From a checkpoint of a small mixture-of-experts model trained on Wikipedia.
Size: 12 layers, width 384, vocabulary 8192, 62.2M parameters.
Experts: 8 picks a token, a softmax router, a shared expert of 64 neurons.
Below are experts of layer 3 (counted from 0) of a mixture-of-experts language model. Rows are named router (the router's row for the expert), gate (a neuron's input weights, with its number), up (a neuron's input weights, with its number), down (a neuron's output weights, with its number) and show model dimensions 0-63. Each number is 200 + 30 x the weight over its row's rms, rounded and kept within 0 to 999.
After each expert's rows: "comes before" lists some tokens at least twice as common just after its tokens as in all text; "comes after" lists some tokens at least twice as common just before its tokens as in all text. This comes from a sample of Wikipedia text that the model never trained on. Tokens count by the router's weight.

# expert 7
router,189,215,131,219,215,182,179,210,164,239,228,257,231,154,197,172,200,236,207,186,221,190,220,226,168,254,184,230,182,150,194,217,213,240,229,166,212,186,213,171,169,199,214,246,181,202,161,184,188,201,251,229,185,193,199,152,186,204,222,195,208,195,251,202
gate0,235,184,218,145,183,165,173,213,242,142,220,224,161,227,218,165,191,252,219,205,193,233,210,217,200,195,230,236,184,154,214,239,232,227,221,245,141,255,185,205,155,233,214,137,171,166,274,169,198,191,225,192,209,190,226,177,213,142,180,189,226,225,221,212
up0,126,249,233,194,244,207,241,220,202,240,167,224,217,182,194,198,246,207,190,201,233,205,175,173,209,164,231,173,150,192,195,233,223,224,178,211,241,224,204,184,206,192,210,226,187,188,172,232,247,192,166,232,186,194,155,165,185,182,175,185,136,169,190,205
down0,169,216,198,189,233,191,230,177,202,123,209,239,214,187,129,233,220,223,211,197,193,209,149,164,206,255,191,207,202,216,208,234,227,141,259,174,199,209,196,189,197,186,190,120,199,193,208,152,230,152,234,183,192,186,179,178,254,217,249,177,186,195,256,205
comes before: " ", " the", " first", "ke", "in", " United"
comes after: "s", " in", "S", " S", " of", " for"

# expert 24
router,172,161,230,195,192,188,239,169,209,220,178,167,233,205,182,225,171,207,271,206,184,159,212,206,244,259,200,247,193,196,255,223,209,190,157,238,177,217,234,168,221,201,168,145,168,188,211,171,222,224,227,231,188,173,146,211,232,236,220,147,212,207,187,210
gate0,227,195,169,191,218,172,242,217,218,158,169,182,206,234,214,213,178,226,217,204,182,166,258,178,257,232,207,172,224,198,236,198,149,203,241,181,208,200,243,187,229,226,226,242,216,191,207,155,206,183,159,159,189,191,236,178,192,177,181,191,183,180,163,231
up0,237,184,171,153,157,192,210,138,224,242,218,247,229,166,190,253,214,201,156,200,325,206,176,198,163,161,165,219,164,199,207,179,199,186,188,144,212,201,223,190,210,177,222,218,176,244,160,212,166,219,195,210,227,232,190,205,214,239,224,189,137,192,211,201
down0,172,233,204,232,162,207,246,236,184,227,208,217,224,206,244,210,214,208,176,215,206,180,211,162,171,218,185,175,199,259,263,198,210,152,157,146,263,216,173,187,182,211,230,214,199,159,217,202,193,202,224,162,213,188,225,217,198,166,207,224,205,231,158,217
comes before: "0", "1", "2", " be", ")", " been"
comes after: "2", ".", " mi", " ex", " St", " p"

# expert 38
router,215,212,215,229,222,191,211,209,171,236,233,200,205,165,252,208,164,211,183,195,154,208,179,223,164,186,175,261,235,260,222,183,200,206,202,176,203,251,195,167,200,183,186,185,192,184,202,156,221,225,213,189,182,164,232,244,238,173,165,200,171,178,256,226
gate0,265,176,189,199,184,260,212,217,225,226,245,186,202,169,278,193,236,205,240,189,172,197,187,208,169,199,204,192,208,212,138,187,207,236,204,178,195,183,205,203,211,281,247,194,205,241,188,134,210,216,220,154,161,191,187,148,234,242,200,150,167,207,176,217
up0,223,175,172,178,180,280,199,195,172,218,217,220,190,171,229,226,172,219,191,233,216,190,204,230,214,192,168,219,172,224,175,197,225,215,156,172,215,164,233,204,215,220,195,208,162,211,203,134,214,199,230,166,168,241,216,152,201,181,220,179,194,194,185,192
down0,234,219,180,183,193,202,227,224,186,198,220,252,183,200,222,198,233,210,257,219,249,225,157,148,155,162,218,180,227,177,251,209,240,223,162,200,186,210,187,199,264,187,217,174,204,219,228,240,241,201,228,184,202,219,207,199,216,195,225,137,169,181,196,231
comes before: "1", "2", "3", "e", "en", "es"
comes after: " |", "e", " of", "en", " de", " to"

# expert 4
router,206,178,197,236,204,181,206,213,226,217,257,191,212,159,155,198,237,254,156,209,194,160,235,177,203,150,222,183,193,248,201,224,208,206,203,225,137,198,239,218,189,197,168,237,205,243,250,210,154,264,178,230,209,179,196,241,185,189,201,236,220,178,202,232
gate0,181,196,218,156,188,176,244,115,167,150,208,214,229,171,253,195,175,221,166,188,263,132,212,187,177,151,179,205,211,255,216,160,182,164,232,146,190,189,210,229,155,192,179,245,189,158,223,181,217,219,240,153,164,173,211,204,221,174,195,162,221,204,165,182
up0,169,176,194,190,233,202,205,219,211,220,205,186,200,207,217,208,174,203,214,186,166,224,209,194,212,257,229,213,193,148,168,203,225,173,184,209,200,186,209,233,195,238,238,183,232,209,258,182,198,206,211,207,204,192,169,218,169,201,202,181,182,166,207,207
down0,222,150,238,213,204,164,152,240,184,204,171,207,193,207,202,191,145,188,170,210,162,165,198,170,189,230,167,173,227,197,207,175,187,210,183,155,211,238,212,206,233,216,179,245,221,213,191,212,187,180,168,118,177,244,178,227,150,238,172,212,179,222,212,188
comes before: "0", " |", "2", "4", "5", "9"
comes after: "0", "2", "1", "3", "4", "8"

# expert 46
router,166,179,188,245,163,129,215,203,234,215,169,160,233,186,199,180,185,220,204,243,198,232,223,193,258,159,209,201,249,213,197,230,180,148,220,206,235,192,202,218,159,187,174,207,165,258,172,233,169,218,213,242,175,245,162,195,160,228,207,187,200,169,249,254
gate0,213,195,142,152,204,219,232,199,235,206,192,202,178,176,165,201,211,207,223,202,227,188,149,208,231,175,228,210,213,193,152,205,208,240,195,215,171,215,199,222,159,236,196,206,203,218,192,182,198,242,175,171,157,191,255,191,220,244,243,225,198,227,182,116
up0,219,247,248,163,190,243,204,188,193,187,167,134,194,190,193,198,209,171,230,166,216,252,192,242,214,174,212,177,199,196,188,232,245,195,233,171,133,240,199,214,179,264,262,191,200,193,179,222,226,209,163,214,186,196,242,218,250,244,226,246,203,229,175,152
down0,231,211,165,183,183,196,214,144,188,271,193,245,208,179,218,193,204,188,192,217,228,171,152,212,174,178,209,182,206,200,210,189,221,190,224,170,229,158,199,222,191,158,191,240,199,166,186,189,203,183,226,255,170,197,237,140,255,188,161,175,160,174,189,155
comes before: "0", "s", "9", "ed", "t", "ing"
comes after: " ", " (", " P", " =", " p", " was"

# expert 45
router,162,201,189,149,214,173,168,181,166,136,198,240,144,171,216,205,234,186,219,183,191,176,250,204,198,225,221,220,228,222,217,177,231,167,210,179,254,227,177,147,172,222,218,188,201,167,191,241,179,229,218,241,195,176,172,186,202,215,206,205,231,183,195,221
gate0,182,169,234,195,156,245,183,207,172,266,171,182,205,136,209,249,154,227,219,228,206,257,200,180,200,207,224,195,214,261,210,230,224,170,218,173,149,197,201,182,204,189,246,233,210,183,235,241,235,211,188,212,199,197,213,209,216,210,203,196,258,184,212,162
up0,212,197,241,193,184,210,201,221,189,290,184,198,236,134,206,235,145,197,221,196,234,256,230,190,200,184,251,170,180,260,213,180,227,177,194,177,131,212,194,204,212,199,232,213,228,153,215,243,305,228,186,213,206,185,242,219,225,213,189,187,240,171,173,167
down0,246,190,182,153,171,235,178,180,175,125,122,200,190,213,233,208,235,210,187,222,198,157,206,173,163,156,168,219,179,241,238,304,176,196,197,217,216,239,247,119,177,210,189,200,158,182,205,219,157,192,219,170,193,190,222,210,195,169,199,180,179,157,175,193
comes before: "-", "|", "\n", "1", "2", "The"
comes after: " |", "|", ".", ")", ";", "---|---|---|---|"

# expert 22
router,192,206,237,211,207,225,166,244,183,178,226,205,198,164,184,213,166,204,234,181,257,252,172,206,240,199,179,236,180,148,200,173,170,209,170,176,252,193,159,219,173,217,209,228,237,221,192,186,208,193,230,194,245,208,190,232,201,172,237,227,243,191,244,179
gate0,240,227,195,181,245,175,197,157,200,226,244,202,205,204,193,197,186,174,205,262,159,175,214,175,227,183,181,196,249,222,230,242,205,224,232,212,210,233,195,158,194,234,239,218,235,218,155,180,204,172,236,175,196,170,202,194,212,178,175,158,173,181,232,174
up0,169,189,178,222,181,208,176,235,226,146,194,239,210,197,219,183,193,220,180,161,263,223,241,211,168,222,161,191,174,173,198,201,192,158,186,154,156,196,184,223,209,196,119,210,209,196,197,225,159,210,141,198,195,177,222,202,197,164,226,233,242,220,152,221
down0,131,171,225,234,178,256,178,204,206,256,200,215,210,211,230,145,216,190,183,158,208,172,248,300,198,213,168,183,224,281,185,211,204,143,151,154,233,202,217,171,168,222,208,238,222,209,158,155,152,222,220,160,183,170,163,207,243,199,259,246,226,256,207,191
comes before: " of", "s", "ing", "ed", " was", " for"
comes after: " the", " ", " The", " a", "The", " his"

# expert 15
router,220,234,162,149,200,163,207,226,201,135,195,200,205,150,189,235,177,217,206,181,193,227,178,208,238,164,200,173,143,186,179,183,147,184,249,219,184,182,182,238,209,191,180,191,202,173,219,228,149,199,213,155,210,131,180,191,182,224,196,228,182,222,196,214
gate0,193,170,215,181,265,230,232,180,197,180,195,242,180,231,196,218,234,226,200,169,172,164,219,157,219,254,147,218,209,159,155,191,231,161,165,190,222,202,178,143,205,261,212,221,208,229,173,208,201,236,205,207,228,170,223,211,205,248,183,208,194,211,212,204
up0,224,241,234,202,246,225,211,180,241,168,196,231,115,223,208,205,196,223,160,143,197,197,193,211,174,198,134,192,206,148,167,206,253,160,159,197,244,209,193,160,221,281,230,245,183,177,176,242,208,228,167,217,232,211,229,190,215,196,209,178,158,219,173,188
down0,205,189,151,156,133,189,219,185,214,244,214,173,188,172,210,174,217,182,176,188,219,231,200,231,177,227,182,201,187,222,216,213,206,193,191,215,197,215,204,205,211,168,131,226,205,195,195,168,189,165,206,237,224,248,213,193,131,186,191,204,237,174,241,202
comes before: " |", ",", ".", ")", " (", " and"
comes after: "9", "1", "4", "6", "7", "8"

# expert 20
router,242,165,154,181,179,214,145,200,231,140,188,225,186,191,216,163,206,287,194,159,177,253,151,181,262,157,163,173,229,257,216,201,198,196,248,182,222,210,223,208,242,173,198,143,167,230,201,201,137,226,186,156,163,206,215,192,223,192,188,135,160,167,206,200
gate0,210,308,211,189,227,241,181,173,231,183,239,217,190,193,164,181,179,214,159,181,246,217,247,259,238,178,195,220,228,212,251,166,220,198,206,146,180,213,219,197,190,140,193,235,237,174,173,270,183,190,177,239,166,196,210,187,169,168,250,169,231,208,164,177
up0,215,277,189,206,222,245,200,176,247,188,279,228,173,198,140,189,197,191,163,192,246,210,230,251,218,174,207,210,215,192,237,185,195,200,199,114,182,228,217,209,202,144,202,244,237,201,216,247,195,196,192,229,179,207,200,168,179,170,231,151,219,192,188,180
down0,194,147,223,171,201,222,195,182,176,159,182,151,203,191,215,181,230,136,199,173,209,135,186,181,234,212,227,179,207,181,248,181,152,255,214,208,203,160,287,196,223,234,192,209,166,215,204,180,185,173,211,161,186,162,227,211,175,220,209,176,189,155,219,167
comes before: "\n", " The", " He", " In", " It", " This"
comes after: ".", "'", "3", "5", "7", "S"

# expert 44
router,139,205,184,174,169,146,284,188,252,224,178,211,222,155,210,226,239,205,210,162,177,179,223,181,176,192,218,253,222,188,234,190,185,217,172,198,193,252,230,224,223,211,194,156,260,144,151,164,188,192,233,239,220,154,208,232,206,254,186,229,181,190,215,147
gate0,217,229,178,198,153,212,206,170,231,181,187,193,201,234,182,179,225,217,213,164,176,169,206,213,195,235,256,193,199,220,194,191,231,230,192,202,169,184,173,211,170,215,224,245,250,192,193,229,165,191,191,180,250,181,200,198,152,187,169,223,163,223,192,173
up0,210,222,190,213,209,205,238,226,173,243,234,188,201,161,232,151,222,154,188,176,219,183,218,187,149,211,147,217,225,248,176,177,210,224,136,267,217,182,209,195,180,187,170,204,228,194,204,171,245,186,200,199,172,214,248,212,179,245,190,185,179,220,188,250
down0,223,181,241,233,179,255,182,201,226,246,219,214,232,227,242,153,195,151,239,177,225,201,191,216,239,202,258,174,187,166,203,204,206,236,222,235,197,224,239,230,183,159,199,195,166,192,221,165,202,220,254,161,138,198,205,207,164,186,198,236,198,185,177,185
comes before: " the", " ", " a", " he", " and", " his"
comes after: ",", "s", "3", "6", "4", "5"

# expert 42
router,185,176,201,231,243,237,146,225,167,210,141,209,194,208,143,155,174,208,173,227,211,205,239,201,186,222,171,221,255,207,167,136,183,161,208,180,252,222,152,226,206,213,193,180,250,222,193,162,198,223,194,200,224,202,258,214,148,233,240,155,209,217,209,183
gate0,207,231,231,211,182,176,216,179,204,200,220,215,218,222,188,189,135,213,204,214,204,165,219,259,162,172,227,197,180,137,187,222,206,209,221,208,179,188,195,249,152,217,215,226,224,192,169,228,235,197,199,145,258,188,193,213,183,211,141,196,165,154,221,214
up0,208,213,207,236,224,202,170,203,210,206,223,233,222,216,171,217,159,203,166,239,195,196,254,205,161,152,200,233,201,162,214,233,177,185,228,204,199,198,211,211,162,212,194,237,176,216,140,230,164,230,228,147,239,192,201,193,157,188,165,177,183,188,254,210
down0,230,211,184,224,204,226,198,183,180,264,153,190,170,177,224,239,166,209,201,139,200,216,208,191,183,221,164,190,193,178,222,154,253,123,257,199,188,222,173,240,221,175,201,241,144,212,162,221,186,236,183,200,159,216,104,199,214,213,173,248,151,185,212,197
comes before: " ", " The", " In", " Total", " •", " He"
comes after: "\n", "|", " was", " is", " as", "==="